python train.py --num_hidden_layers=12 --experts_per_token=1 --hidden_act="swiglu" --moe_layers=[1, 2, 3, 4, 5, 6, 7, 8, 9, 10, 11] --normalize_top_k=false --routed_scale=4.9 --balance_loss=0.00306 --router_z_loss=0.001 --norm="layernorm" --optimizer="adamw" --learning_rate=0.00251 --beta1=0.9 --max_seq_len=1024
Below are experts of layer 4 (counted from 0) of a mixture-of-experts language model. Rows are named down (a neuron's output weights, with its number) and show model dimensions 0-127. Each number is 128 + 32 x the weight over its row's rms, rounded and kept within 0 to 255. Numbers have three digits each.
Before each expert's rows: "comes before" lists some tokens at least twice as common just after its tokens as in all text. This comes from a sample of Wikipedia text that the model never trained on. Tokens count by the router's weight.

# expert 17
comes before: "a", "ia", "ian", "o", "y", "i"
down0:118113126141146165122127197062138130134121147128125205120149122098154104133135174148126121118091128125178176127140159050159131100111098106126107131134148155136109066072147094114105129137131141134127207121094118149133179155111128127159157130153126148132135127131128118100124076113090150091126100056130132134204072070053089113090154114105213228134176125132139172065128148102116139171149
down1:133124129137118136097108082159176169211080171129128087130131119129129073128124125121131191103117154129131129155242121139095128143149130140125121080123136127137139087076117079154151130140095136128136145150194128153128133073092117128122054077169157083134111115196139109115125099115131076213145123084152172076140131041124106143128183121126166166136117097131189077126154116125135071131128
down2:081128130157127102158105108138140147141166103137164147153117087049136104145118120179126110129125171151122093153207124101125126128128150122113126141179102130137117124172043093125105165161183101128119108119216158071119126147098182148106030132073123150105125124123145085098115115119127108128117108126130173179186118098132097141140117005090124164142160182146145127173105127159111145125179
down3:123204201151146157184124123130113120111178128121087119128132125134124094173199124047130216099113123190086180062132118108130142128059096120106114114155127117076117130134127146109131104197134169126133094135114154154118120106132133138147084095186164181133195121141117134090142116116114127080131123117083139108049124119129131133135130150164119205098127142152129140096115129097107116033101
down4:103093065122143244118189114105205189136104101133127165100062162118121140134102131131154132222130105142078149109165146170099109112104088118140185129103130170109130110132172139120135104136141144114140139150125130129118136117105128154141188123139147104102157193124121126127123120121141123134115128098057140144117100116002097163129120129104134183144097157066138101108188120169127110157115
down5:153125180129176110133145169131129132126128143036144127113095107106144208170076128138087210097138067117101124167143139122118127126165136193070138112131122130129098124129139095126155128106134161135105105128069124131143120124133167124119129181128181139134100221140168180127128123124187084085188118140061127103057131131107142124102157148103129012133138123128111084138124182097113126118129
down6:191166231118184121078094141125106131132121164105168094146114131126161125149125115178101108142165098128129086097152102127162123069129128171072067135129137129124122227149159111225126127120117056153146137120112048126144103128174097134129109106101153101117122080153133177151142154132141120097162093181178105150121085118111103124146121126165154090117115142132095124127120172142090045125151
down7:099139106053132138160122116171130111097144116127148084125110126127124162139163125170125142119092076133101169105101180105132104118106103137148054128129162127068131181094106112106093139111133095143135159128152138139107128127117029190141198121133136017144124115216065119128147153128136180128131132152131128169111116131150129122138126141233115096097128131173069148131203123132102125090143
down8:122107175200186151157134126166125170192153134118127121152118070128126149112124111163131144145180104126130145123155134127083139182138139158142100189133111116123110109060095124111149130187091054067128081094127147128123080150081158120157114091149092158166154075085100133031131105175106161155107129087074200134107146196117145093128119071138122066134117130123124134156136101133070128132129
down9:120119106130112145120130190133146104131128166129124194111111182131154061118105153140193127123132087076105129138106158150117195126179129113157127162127064116156129077133127124083132126126087126111120131125085145130125108163042155119089155177122069179076139180103130108081125133181128122129074130093099204163125090220108159136137124106127186099175136129134135055142176088120159119162116
down10:096126159098118130157124110082198122130122155146144093150163127153134129114158110126121156117130218129136088150223130044124173129117197129096112125113131163119129158048117119151121128132149129110132126139160130118143087127100124135156129116117128124114127074139088094097123074161126160134140146095122128142119184146145112095179115122198143130127128075029197147132113059111072152147037
down11:145147115111159127101151128110181134165110128145143180132107124053128100136148105165111155128114130105130064086121128132168150060099074135195135128105164108069117129134098134175121136132184162157112115121136063056123144124119061132084080100101133147129111111076146128218182155098151163153140170123183161127129193113107090126129170085157159193129121153136129147120028119141123128130108
down12:105132104155141131120123104130179110134111097181111090132044126152129132101135132176209154134105109108125092128144096151092101054165076143137133169096134104175139102141217099134128092120164096140093159099161137115137121156139059178124127224102108119129063176054122115135093165104115188147151058082189145127147137153124133088132099124127112079140131159124080139132135136090133146126125
down13:122083107091144129101126182126117129136118161140128107129145080100128067135127147121184120140133126171049126168095121090128138132170116137121097191081117159124166105146032118140111130143074117079130126093103131102136127102152155117195124128126088246107054067145193097165107135176152108091138131143127131120147150149118137127060194134116074166103130146166189131127131141095144135115142
down14:151100169073050143124171100136208127125104122096133090136114128152046136101133120120087143140160153124173066170136132149168128125064172118137055148075089129125174152066088136128127122107129154119105160050176111120138153146143127133129140107140131128098053130087147129092147074144184079127128154127128127125102127141189065113128123178121146127114138139060145168168140130125150168110065
down15:143125144169126111112140159151133131171074138071167113122120186115130133129128127100131119146125122121111022131105085130105087109120107154132091134137090131137127093122094109179198165109139117129079150133108186087100154118135139129172144134154105156114123155106165115131110099175195126133133112164086141139114132098020134144104135104118096181125152128241136078131128169128180040130189
down16:083061144166093120094152132159127108127101130110170136129126143124070119115171093110132123134138136133141119127116133221128123125052127119116129052108126182173147133126124128169169137129209119127144111173128099127181149143154110124119103077131132093105109154112131127031123127115091112138099178136149159196199098079133108028107196082127197124167126120156134138157144162157128127131122
down17:209157148137092134107141145167129079223097111138104180103104127197097065118165125106119107144136127127134089122177125131135139096099102116134121131128109126127130148155140142157144139101157099148082195099121188121147132081173090193148059117151139192140128133029146122130108136123092117131127185129133174121193125087110123148092172083167081184137113138133094089111070127090104127141134
down18:136112159083132160155084161141136111138116168145117107125112127128116105136068151110149126106109143128157138125132117073132146200129135138081070124122095111160157104130161111191183109169076174100195115073137155110069163120134124059152083114107129153157057118124129061080103182130139136113138094104122128130107124138130137072048242135128147157117164139125183163111088120104109172144166
down19:044126136135145127126122113044149078107172047132145131219158159119124106120117074124129131157138103156129176130152127045118119147079131064172097085072164130084216159120134105171129143151138147126139126140130096125075136125124179111133115143149127169136129127062128148095154152155091164180130163162070137128143127129131111105125073126128116110103064141164128118124131171111105168071112
down20:109147099129160126128146149140136085127129138120132146109071134145124162085128130091129125090098146214095126127167104046104028121147128115136135230158215127058067110117142139107131119118114076125117130139147121129183120165129139126174135125080124114133141196138098146144113120114131112148197093163161200174127079172116177176131110119095093124087164090107136137125101144131110137173129
down21:147185155121158151092152149115125108076133125127129127151121054137132158127149134183078142186173095177138105115174139134124111135119123121122138059128211130079085185141123117120149177095131119130052120152129112137110137057182081127150130105112150127109176190128145180180132113126179127132141117151123124120121164117103084133101061046122157105053098165115129066120105169173148114123104
down22:145131139121177149190144236145150138075185110100137131129135141126130131178140117139149126120109143151116101057161112150114128061104116162115107129137082100064128136114135127137115016139130128127056130132086128146129077119118123166139121140076145151121131066146211158166126133169119120126143135105130120118110232122115128114119100125142107163078146112185051093117154132093152107095147
down23:121158073205131136124155120112133118131100104149144112137133197125097116113099153111174112119081136120128092128233109114157129102119097094189125161138128108186130161114138125129137072164026127125083122146102150143155128122102173085106126131121195090131118144153070136164154109128127185145121131140111126208052122134130109120145132096129135152128136118114106133141216128064159113135037
down24:128021124113145176099127107139169115096130114085198145150109211112135127130104088129024125155124105052104111100163104117125098114142128109196075165118207129161145138132142140129087142163066131137109099118165135146159149141142119127092128134167127129130131149130186091154159132126197148108086172128129169102125171119138122112131117155132109124106128058083087176137128133098169067105123
down25:147103094118189170152193124129168120139126102166131095105093122131144132142083117110179064096158143088183119107111088070120059129171153172132147195090149162114137124131102147087047103171132160107116211130129124157152156178143104136081147146087151084096127074138120119132135112096168126137128125067159169146131118048127135180185136118133156125121114121126129165126039122158102113126109
down26:129136133128137096111130126130133084127143147145117133099210117091132126143135121149051125161158150128126118138116076135113094097125151129080125074184137159102142120143169131173126125192215168204167132129087049096122132087116108131131127161099184141148099129189124169130175123144174117076127148174132135109130164047146136123108132124141129076066057134086123127119083091135130139089210
down27:109151122076122114138153130126130131111214130138077176129129109052123139150211131066128077128131122117093122126102100134200067142081110118134116147130147168123108125128174097071095169122186132037094187082139186106124067130173091158110125200160143135133104125131116143123129080138173148129098127089141090135147128135141096153183116169122161128145118124148131068099090133146094146179152
down28:027060133129113128132134130123133134147114092133162193151185125110128086123135126109126119176140177134090135121194127107134211112140126086122098102097127146128162100067121131058128162149167121107084107172119101124216130128141120166115130155122137120111144109097143142146159133127078120178141112113142128160219071139125124077115199093129123131128126121151125143164099122219206128135134
down29:133156201144125130122109092122145083143134128134120117093113106152111171110123083137140102128142082129209162136055122150104127140122148136130157049136114120182191115090087154172099042143221155196114128089115126126124129131097189073097141100093117097111124130130114083126129109116248128174125182100126144118147129070167105156100133137143152177134159125133141082126133138148127137121113
down30:122050081101144137160133094100131123144128143100125115126165072142139184118134128123129132125146119126129146132199158113097126143131153112091086161064127097190132107129081119130124128110092127132104131129143127101115118174128214065125152132121070169134120101137087064185130133119134086125127156128105147136129145192171114201170097131105074178152145131028183128066182133128130208141143
down31:141194036141170128129135146188083127113193120138108132130129127101127141129105124129143153162124206124139151130118116148132111086147105175122134129125096177065131129112159109144128082206140087129077097123127150035168059125087151142064141084103090136170193137133073157120116120082127066138140152087122137154055131128200145134133133110152119134127094128153162126122096136123125158133070
down32:170160110094120134083138119166132172133166103131157122186133128091149131153168118093075134118106170172193131095049128115095060176132117123138126152105171090131134124127152151155121128127132132128126134188123077133072146091150092143120132135157120123059100110127139128111144140235144139100098078181125128090152115100155160105108108126105158013124123136139118091148053126134119154056172
down33:155093131059185135116127132140110128113112141051108126137116159217127144078207161153113198139135103160120124120142131132188069123150129109088151149127219097135140091116200176116127061074120115150107175127107153111140131135127060096122153142112180093121118122130083107168120111158157149090130117125148131139120145130075125133131059122180108120123194115106099075143131125106128170075122
down34:079098153126127149112090173093144086171130125108153142133186116146170169128127148134116193128111140103135132086138118119131212153069175124131085181127090162145119136096064096135133123150129122119133127157101141125135193149135121125129189148081037146058211140107110124146132147117162136095097169171085178136199124141114135043119118134134061134101079127118126118127141191123137123083127

# expert 21
comes before: "ed", "es", "ion", "ing", "er", "u"
down0:173071111123136136170125161197112136130128166114128061117129104132110138152134132101149225100128128131114136107140150069163168135134076108170105155108138124128170103175127129107135133147108121158062130094122128139073108118126178150137048088134128128196121125128127131222096161074138111137138115235099115120105155126201128126112148128128083051084121138082129089133125147128129125134187
down1:110130022126129151112130096132118125126102200143123098128102104094108101127122147192123135141113128086131085171168164130116148132165113127093112109099136113135126099124159131122168124125108077195160128118107086096160128131129121051140133126102217088150122174135108083160225153176089198129131160149174144083162176112173119196100127046166122127126128110147111179125131120096103129134127
down2:118136166131126118128115085132084108070102127119126132180129094150130126147075143131139135097068126118162180133130048205095077158132123125115140121170158126121119140124148129161139125088177187130137129091144101134076088077127145101187111156143106062097110176128135124237091139177109145127126066129193162132135134086139212159208179078130132106174132119135115127108151130125123111123125
down3:063126205187150169128193135128114093128095136095103142077114156127118143140124163122119126165109131157130130089121140181116062141050129128156150132130157094110169144066124127078131157135205143157128101111080135108118157118114108129171175112164123151149126109141121128111178124071130150128114130124091152136040150125127104111025167122075128143190104058162115061172130113131143120121141
down4:141152082107177093152115119137055175169074158088118139108134122098138129127163133116128081135139224143145148127097120126135128156139150124098145176149064051082127118140098130116180122154100136136128110156128122122129170124137101122167156113125136141127190127142112134026100115123100117089125072134133144101149128085136129094129134105241166121129074145166160152128055066085127131178084
down5:111121130111127151125129120118087140107081110122194129119130157086127146129164135137135086159153131155083149117145122115063177044147144118188126063112116125173128129179178132151108146129163079109117108149168119151114131107131128128126123159134083146122096064127176139134180121165131167148108134116125184135136082136056120086107105086102158099113130107214173078255085125136128134094129
down6:147042064075164111148114128123125123128157160134130130128142099077088125138108122149173099147135157091059131063146180102187149169106086131112158178152108136171105133089112127126090170119173162086140109169118180102094148112103135138064084064133051126128119122138118119144141127145095130153125169125127078141123123127196129124096108131068143141136151073138183144121118103133150182203194
down7:122113146122079125130112106201121142146081164044109165167132195158071151130134125179119118108094145129125139101084139091159173126153228130114158139195145075099105149162096158125168139081030130131136196149126138097084126091128123129125144069129171136130128070120120145104147161173116122128115147126149133120116126169132107038117073124136130129127182123145099182157137138089160115115123
down8:137127108127100086124151123140068117130128138119144138193160121067141140084110127086172145125101125127067128119131121108124126168126197125127134160139122070172103176147174070090127135074053126109118151207140128125139142129118161123147131032145101170183149056130143118131128104128123135149063128199186089128120133104164134123174128153111109127023122080170120094151159154129151161128126
down9:128122117113163126128120116129110108123122095127130087133126132168111158166158114159140107117119121166138159117144192131082126177128142136161126127122126138131131203082120160152086102181118125130215116204139093181138122247132068142196075125096147126114103130092139118117097117183122145091127131138098162096084163104209162128113117085127113123121068136174158125064155039150131126151135
down10:108113163106151176114110128071098093079133119134114119111149136150159128102201138159151155096098116054101094142161188138127124128127141176106141139185129108117129146055135122115115112048146122099101099250130103129128143135131156124128131127131134116120134111124085114169205072158109191143104127053135142117153163206155132127152122169130123087120128074106116136130189119124154132139046
down11:094110126135094075134127067147060107128135126128136119117098126138130138108081134146213132193127000127118126119135121101177140114177131102133099128128105127055129121150140092143126138138120179170083154132195116176127166129108139136118165168129126116119056086143136085134151118129126071116127203179144118118084169126132152131156097171082125179162142153129115107115136105130158056130095
down12:152112123083151142103161167153116084154111129120114105178097121124126094105127152191130117128131058094129126119124129118136129180162210107161156142129091127146152128166078149125144147160126104125098132135107163134106255055123133120123115127129138172103067133127173088166054134112125088101139196166177128103130109103171188122088147170122112138115137131096083081134127089090131161118176
down13:130066124180205130110128085114134185153155135086125142169122160113121163120110129159096135140074137138141128105171101137116119187134126123123128101129133163139168106121137140129152132096131216133136139138126127128137127077128139126110101152138112093146128050160130174179083138105146128130121140093057125076104121113119128110122147128000094080179124133097199152102095124177130127217064
down14:057124208170124122123106163130126109117113118122128123141143126140104090155150131130130104145110142129033175145121169111201212156127140143085126135116088147131140135135133131131133135104136145111157161118129102149116133097170107144104179204023070128116078089223088128128129127107093105057129174117130182076129167127124118126106195120128181115101100104117113178129117133154158099140123
down15:128127099215135133128129133179132127079101137039139124126129132128130116117064142150128122132121152125187143126129082132135156126105101128133137137106141103113128123150213067113128129184162141136133141167070084132129108127117142115128114150123093129108215203174078215127170134081116216125104135129105087145133106202129078113128112137082141153105124114192181163139164122124128090147078
down16:171084152148128137116139104136138213159115126122135140128077140163128125094155128186129127196138137120109111126143137136089107127121118080138118088087124114133221152075094147096186137129125079102127155147120125168144113102134123080165127101135127105118124058105133129101124120133132102085107164064130131128164149133089120130144092168149114110114241167133130130186171022136222101150149
down17:149128103056097133141159130100129113130186134130117133151147124128213162121133122118110091129135151188139099094218119153002162139094129125115110170165148072115129096147155125100117130139114165130143120132129146155108120108131204186090125111168161109127171139128153135147118121140061131113093126124137126117140112098128186146158124170045067138160045126113072122105128121100111176096094
down18:178152010126144116128086144126115119127143129102161125140130182063112160126084149128121184133108124109034120129112172104127131125162121126088129130072132109124127130232167193108127173068132208154073140146119112123115123087163126143080129131131074173129097105145127134154126113130135070083083138149117129130070127148189114089132157126135176123103165140127176150132133125178136162125117
down19:153113158128108119073139077134129132117147190157128057232088186232128126112158118127125127114123148157154170081129110164109126118130196101133147142129121043109130133181116212125128118109145119103127124103174142116132088167131085088136132091091120101133164122115151121128138086119083081149129141134138176138116153175162108128034154146101125137128111115157158128128169105131157109067080
down20:118113136099128130145129126129198116149117099163131125128104138129106127081073121112170162134173157144120155098162093074145125167092095117122048127064132202129072069131135134118201136137150132133140145054193134169138129128120111176109130134180094231179078119127125161104114128081131149157129127117141110122154077083175147116136139113126127125166125107129141229102079116113069131144116
down21:100084121014132123157136127130169128126110141131176123120152149119168093126050158159156131106172112112127078127137131093116102139120123126142078130095146160080135085155078112114075184095097129115132097097115147151144192142126126128120134131135120130112117191164223069160106164118183123019138124142038126115134149139128123129174131137160165169144145135110103164130099106140086081134115
down22:101185142157120161136125146149133121124201124107126077146125147163138119123168115116124129088128105148076131137127084140082118115062142153142145226127125091173101148132111116125088097147118100100128129129130172123195089129200114108108081123103119123093219148136100128151126117112204153037132209042164147125134133184089117102141137128132126114097170134125102129126138184060130129110142
down23:130077174138092119115114163151102157081192167101151123159134127134135110134126126129129110119203133126099112149144127080072128122174104173110105152116129097104128146132111127146128091171117108110128129143129106085179020123195195212138104113091135099128142132077148152089050129133123121142129130152125142128172128143128179118154128130142020144078086085146124187109076129190149127155126
down24:113133125121208073192128095154109107106130087132099074128134184101125140094131118128204124126134122130096143160118165099161079140123083184108165120126151102132133134116094130166093131141080138086127155120052144143125116186169112133098124109125144102178083097116113185055159136132214147150166141131127122131128131094097128125119120136123131109187213101174099116148145131107102203190192
down25:094177205145183126098129092130134141130146140149077111110090121173120112124067159164129136182122091135121223119180131132177163145134033099133071188160120072146163115126128158141114103163127136080072109083179127127129147128173131132087125133065098133122130142136104134115081181133127127128136140104177126177091146167128102096039149111122102126161070115130178124113159093146118143140130
down26:136143106179141154175098108168087180125127074122127138117109073174122110142129114147128171134113093212135093148129153188088131153090139166096194068053198126131092130093144115124116091120116126120152138131135202068131122138095069128107098140082102159162129119126135119161232138144110053103131127099150144072134149062118093155151122162109128099090161166126160125129135114135119149089131
down27:167200192123190127159126131127076169160146124136109131130088123142137142139079130200131138098132113046095119127056170153085128059145099158047161097111126122126105092050128113128124122129124099080126148126124231150146106161134149121131138101132101128084130129132116107156101150124085128118144139129087128143119116182120154120076117135122149122136169184088128220127115129150088148185092
down28:099112144131107139123128159065118106139129100161204126116187090162119134148156094132078083121168140114176185149096161118137124131125128126176172038118073145113132128078039147067155202080192126125143094084130083126128128088133131135144136077132173087137175123150134220126149104142146137160130160125138127150127100135101128113107203109123141084128086127097147134135134057119133160115122
down29:142150124208129132178123112135099177145150135165123123122132122128120139129143155055150088116048097114119128120158104118141131148126129134134135103212050105132181131120179152095122085138152167159116150134126126113131141086104128105159197096108128114241128121202112160145112164132130213030125109154116110125106150124094135134115184113144138080088127115148140083085131118114078162149127
down30:133119159095082205130124156143133065128121135162174165171122131131128159124108108096138126120200152065148116131128113057122075066125134127173114120055132136132166122134159070113121170129123201101146142077134124087153113131153165118066082135131153165131091119123181103181168148130141122109145092113125090119159118168128054202128206191122103167132110105128130119125193112122108096128126
down31:109131091119135131078168122133138144082128130175116147130042134129208203146124185129124108133124197089117118126114117121100093102145072115137128146148175060178110081200117137124118071129078126147133119129102172159175147146153083112117104124085163125120068165082142220130160131129112128132118126121166109135159126104157130130129203191123072130129108141092125128075110131086070153147134
down32:128127101133154234124150131088136112125130134121147206129126124140181121150175124061091121075153074127122106128190115134131121096122094146126127170139139131122145125077128157131126127157124152088110128166125130150123101152126155076066125115112114086007148160132120116138170131126106137132078146077129136131203157127131076186220136133134153095092190119143140131097190105186130102135128
down33:095158137143121134124126129146063097139117132166155141169120054185109094113204131055116149103152098132137102125128096100110121108058129103192129073126135121071128085106136137097161147125121168143146102129097132069112124090150164100084128157189132115127159125155120121215081150114111145113135143061145086128131112144141182081146176097190134137135107133133088196177198187134142119160138
down34:117090151174147104137132139129151120142164150152100128153098070167179131109075124170140123129129125129093140105083096180127122132127149156183138092127139108131113169226202106143109112129130101149123155047130114107148124203126133125144089107118184187127078142084142092129124145129127119135128139117131113101077139123139128197160130128169073114090104141139080076075103000104169110120128

# expert 6
comes before: "ed", "ly", "ing", "t", " to", " of"
down8:108151144172158150129099142178085140126124122189136102108132057178107099134128119038154172098113068123118146125122127113150199100103127125153116118181128124123142055115124128160105136144100186134163163148038134137101132058119154087146072092078136152105129164100055131108158084135132126156131133218199128113117157121120155141129156167124130136119124128091135134062114127085122134071109
down9:117118188166184096157046146137121108137198139104120146080126127132114030130134126182156128084115123154120135118192159155199138119051104171128131112080168130156122169104130143125111062123115136099123112057045139138119124130122122128151129126130197114129127077130116163128149082148153150160187182135112132152117107158140123131127189063072084129121156096142104108102102126104124128152092
down10:164167128112121125129120177142050136136128098135131152125119092219139119108126100084104127125132070128166128147074119127102142129150140138145118161075154128167127158036138117123113163128099129071179179094122085129114139122103126129130115159178096180138035237146133127133121122153136126006131120140116131129134134169127135116071151152076128081139157125169158143142137133140083115148102
down11:124158069201077141126099213169204117080136110144165126076150124103109127124148125164169121171166128111156110160126077142069114061129126106082135145149129189132142125092053131167123086158112134127160124217126136148086127116162130156120132129126122107073125149103124132128134159144130120132131130083216122103136088131134132129106137057141097135112134183078128123160136108045145083136150
down12:117136128124109197127127145192128093135164140136122139112136135192130094143130137132135084093125123129121204165123139106104112117128131128169093113128144127165181121074063105114123139135124085136112149141125250195120056117173048121156125150138162136156148132109102166195082105119125194198126125096118113090101127125128117163124135124128129046150156130123129083070141129071098127070107
down13:127137040155120158137124087129124093114110116105111101144126118120132035128131103193093077200165141141139093120143102146104127145140159079198136068110173128097146145170122115132098150143155147127125151143132079122017044140136145124132125159168100136161107128129094133137150139192069191098126095076074147144160134110130098131162140075115135127129117129175150109126144060174137146104125
down14:122116147124128138139132139128158138132182155128102129140074138174164142134126099204102112116134113112138117129111129154116121070048130167107130135090174160133099105056155090083095094126128097078121205037134165121130057152119149143091150181112221162072177117130084127150164128133134094214132144142105140163134078116127122097131082060127145128189133135127142128128131151143075140124129
down15:184116139119130177128132129147140123120132209135134111090121126132128135150127128095094095124118072165139122099126066110128140136129101123126112126127138128175148079152125147092086149129104123177094127101129126096134029148155092151168119051128172109127111132149161120134151128126125105131165093134071163146082126000149132106138242180141132125131166151125118127103046126174111138117193
down16:138202120123165130121151147141109130125125119131060069127121105148125112136103128107180222134128083192131130095084141143095126117135105148079157198162166088099128083182151171124139111123050123123191154091120138136061102118123103139128107132135128088121128118144127173141139134191128147111145142128124112141035134126090224130091103186094177118117211176134121128117126113128110151129128
down17:123206125082111143163093113099077126123149084121134136097152187142153110131128129082147122085112157116124097129079131124117093176115145131139132073148120112172120132134123069141175130085043106120130104122123138194114132211130088106150130150207119081141124157110098173170073134142069169131157126097109098148061100190140143149084130125109116083146120145139115132213140127161179183128089
down18:117107132127118151161125208125129095096146100138176059068064128136128130176124132144115118127131146131112150109140131094127123134150172114101128014156132164126147176082115127129177163140146098095127123108203096103130193149191152130129120103156158192097120129138132137127135128154130094129182129134127128103164119057118129154127120130108116061110033173161140075142111131129184051092137
down19:090107170131118128148126166128159100147127153128125113126221132085075166123161134094125043135147138112168136129116077120141098138117141153109078117198105161160047172136135167146135126136125193109120124130075124122144108138134128114124119128066125161054117092124134140170090124107127154100103117025162123132136116106128121119188191122126156115143130102086175143051176064164146146093167
down20:123167134090069122149113157133124128193147137174169241108187136130138038140133138086120140039142142139128102123127128140157162124090179121128140124139091088169090123109140112127143132098125142127117100169051119112122112123088125127128127149163127127160171123167123122114129106188103130206124072188072097100128104149147154171122118053126090132149133128156070081098138126140100127105188
down21:138060131127163184108172080104142157155128141113113125131129137119118120113131128156129141185116139184113128139090102216128098102179169108155129131117132142188096105115214126098126140149127134096097107125128124077119144131072200116116106102134133134107132104128147073161137091214192088164060134134127142129025113133135118145134043127126119124105119149049159133106095068145133147128141
down22:122118096134159122085142109098127030130174130159113141129088176136119095056078134129113133164120141096091160146147130160125095148142101087179175091076107186131117113110111122109118159180141125096111133164101160169110147122211123126124128072143138189175076157135112156141083101146155154186153126200105130134038156077126227128098108117134128109145128131087099115142122137146112130133163
down23:127165133155146156107121120122180106102131110129084159137137163127073129144161122190116101157142123035095147181132151128196142121062107122182063066123132130191115157115127161150128203130127062100093160153125160126091098156113135128141144131096128104126138137102093124152135132029128126196126199100145126142134118103149063087129099119158171179129128135195128119145108127128107123058113
down24:149076129048094125136128104137207059124103167099146104105125192173150138135115109160122148184148076109129137110066185051095143131047147132099138097088152123128144111145122097180157153173105106111140136188110103126093130128098145204129125126202111098124133124115110093098107140133129174140126156105112139133202126121130133043102163139133137126168093098171087166146150117162135145112158
down25:171128143112149114057129132138144093175154132128117089164129128073139140123123142121133087172124128125163150119143102167138151234131108119130124128129151106183154130136124116126135054138092104126130129059119121212161152088127085100079094240100107180077128155178124121186109203120100143105093135089171100102157154117157121131095157118137143118128127146086176149102137174132068176123125
down26:177123123131116127121223153124097113120156116104086076189073118119177128129120135067099129146106125134129108103091101132125113130108075090153152171138130108117134150185136152106148173122129158183144106157214077204079164111081125143108196094126072134121106129137167152154085095141070129119032116173132105129127185138191149117128117129114130137090098171093125162124128162154143116168128
down27:133209151124113127153125135117137129127130050162112129098131110176126136139127106183074162114072127128103128072127118133101119130131130100126244166145126158048147125140158126156146085126108121114045145107128132105128169200144187128168104130109137109170144173129110093155183196138149136089175122131102121160126158079118112206112125099138107157135095122077120173086108102123164144108073
down28:168168147094046176099171196130131128126178145153162188183106122156176114141162094172120144210121137113126141132116114108090134079123169113126049134123127152096175101134053149238103157114120089117115119133150054160093133134128144147129117128162127110130130123141142137145085138105126084124129101137122151127170128171083132130144115100120061115129147172141082048140122175131128117094110
down29:130176184144102133159090131128099104104127088127116143143127144151107066130098113142128176139136220098117118151223137141118088166063052073164119127120143085192134139099098110086138150134105129123183113065110116121115140129133175128123106128195183082139191022098151168074136138061128130133131134138130129125163129124119141067133136128141111145136135102110148137157117073102132131171133
down30:119190136182148136129111130162136194105086142185110175077134065179122147131111121088108159043075081167136113143128142151120113204096101130161142144124076127168124086126122147104112114094127057126110095121128138134170082163123146123169170087053113042128151179157092080133125083104149129126131098132117152120111127127136104125108123121159138154147152098103177164080112196083102142167119
down31:120159131086162159125165171049127169128110121086099085123161112129157132128139157127126129134142153134178153101098161132149140130134124186106090122159106107128138178049145127088145093115158171129132102103096102126105129130128122124172125127114070070100144085168081106113116122128173131105067131108125056110107130138118089241118128128068167187114140133068163219072145087129161154166126
down32:158118075096100136120123113111127186134180128143188128084129104140129087113124128091124147164110139109159126077186098122049128138108254059103142202151126077115170144109127203129128110142129127151136139125164120127147142113111127128137135073134108132107126134128131128065122128146109128124150169119054145132126110131068165076107111209169115098057149159138117127174137132128125144127206
down33:123073128109140139117140228121133107128169120129155129168128122112172180146109125128149127128186097250098137165074120094114091134167124125156107126111125117112125158099132133217121152166107233134132102129126096141178100094127129144128102126127126161063105130139149110154128094110147067140065121130131129112129112144148120124128192117121128145161120112158163115082087133141130106112010
down34:064104153068116128132088133130181128098104182128150142110073126104139113149101131143161126128128069149115105164107128106123096138195122163149086163119129109133125104120164155129123094110107181127183127189153153152122131118140141125132127123120255149122021143158203117128079148083098110135125087072209107119094060136140128112121126162158175136153137149159084158164140126125127116117121
down35:117092208222113090128125139118117157060156157055119126105144144042144179169122111126150132123111187123129162076125135127057174072123116152120135133129139051086075110140125140132124109167126166164141029129096140128112058129099131110147099117137109128178199095128133152162173128095111141111126155143102129145116085126127082132144132134090120136174142128121133143072131130157171096141109
down36:134112034124142120138174141150091147206121076134064122135155119115126074126084128124125145145095123121130099091151127106135046129153073088124126185169126149127130213109123142062113193139121137127135186128120128127083147127126135147127173123114150106156149055127145130136058124103175160136117189175112190118103195131120129074087117122133076204159150115127136127152132132080123117136144
down37:186128113106116123187103121106206139132059182150135157103145142182175117128134116082095155113152107110093085107102147102129131149086121138141121136142209163175128076151061137120095129086130138127099100100126104110109130102109125145116128098120075125138158117134137131063119128144137074111136134191123131126169125103114118185166121197104142158174160134028136127199207160105137172150164
down38:098135141131112128126205097138125120124141107038128143196109105159116119194093076184118133118116144128209088126151134118196131044130155102138103156128105140100135167128077128170191182129139129067183137106202128176116135107120141133147092118139100178128099143128136128200142160123156156151128125120123074128127134206124087104098132140063149127095154140143126121146131139123128114125050
down39:131100084138129127131162130090108132132152130126150148164128102194067081136107126165121077114115127169167128115128042110196153102124137092134169117129148171117137110127180152149134086146150119094105167148110129169192125144218182059090139107106175171141108078139118168067226142095151105099130130124090124120122037105113131129163133160143130117092128141121159124126117119072117137192118
down40:166124137123033174138167145197104147082131145100125145111082125142154147133153143153120200136082089174155109089116119208109136111135091116103132147157130127202052051150124193125134155120099103117115144151156140128143074048136102126128119131148129134142123130085107154159121178172145130132082139127170118099146109076080129128080116120057141135142118140139106069123157142130207103158118
down41:127132209152169122130127053155160114133119187083078078149148141164186181146135128094127132129106118110159121133096097186127107115151112129049155077097140109146086152128126080136126042152159161207127141102107159126141075129188147117130118151130142153155207125117077080107164110112128123057110131104129092120126190128151123094128116166127084201133168116128154110106113138154115122142087
down42:111174171118124097155122133148167047115138108128119137156185109102121149101147154098102068137121123135068113149148112084129160137227094095100052112172171089081126128048128182142133129188096125133115126130134135113097117206138146131182099139134108114174135193132108079133127129172093112134181142134131131134132080123174132180140135103129086145123102119126128137131123130123026142193127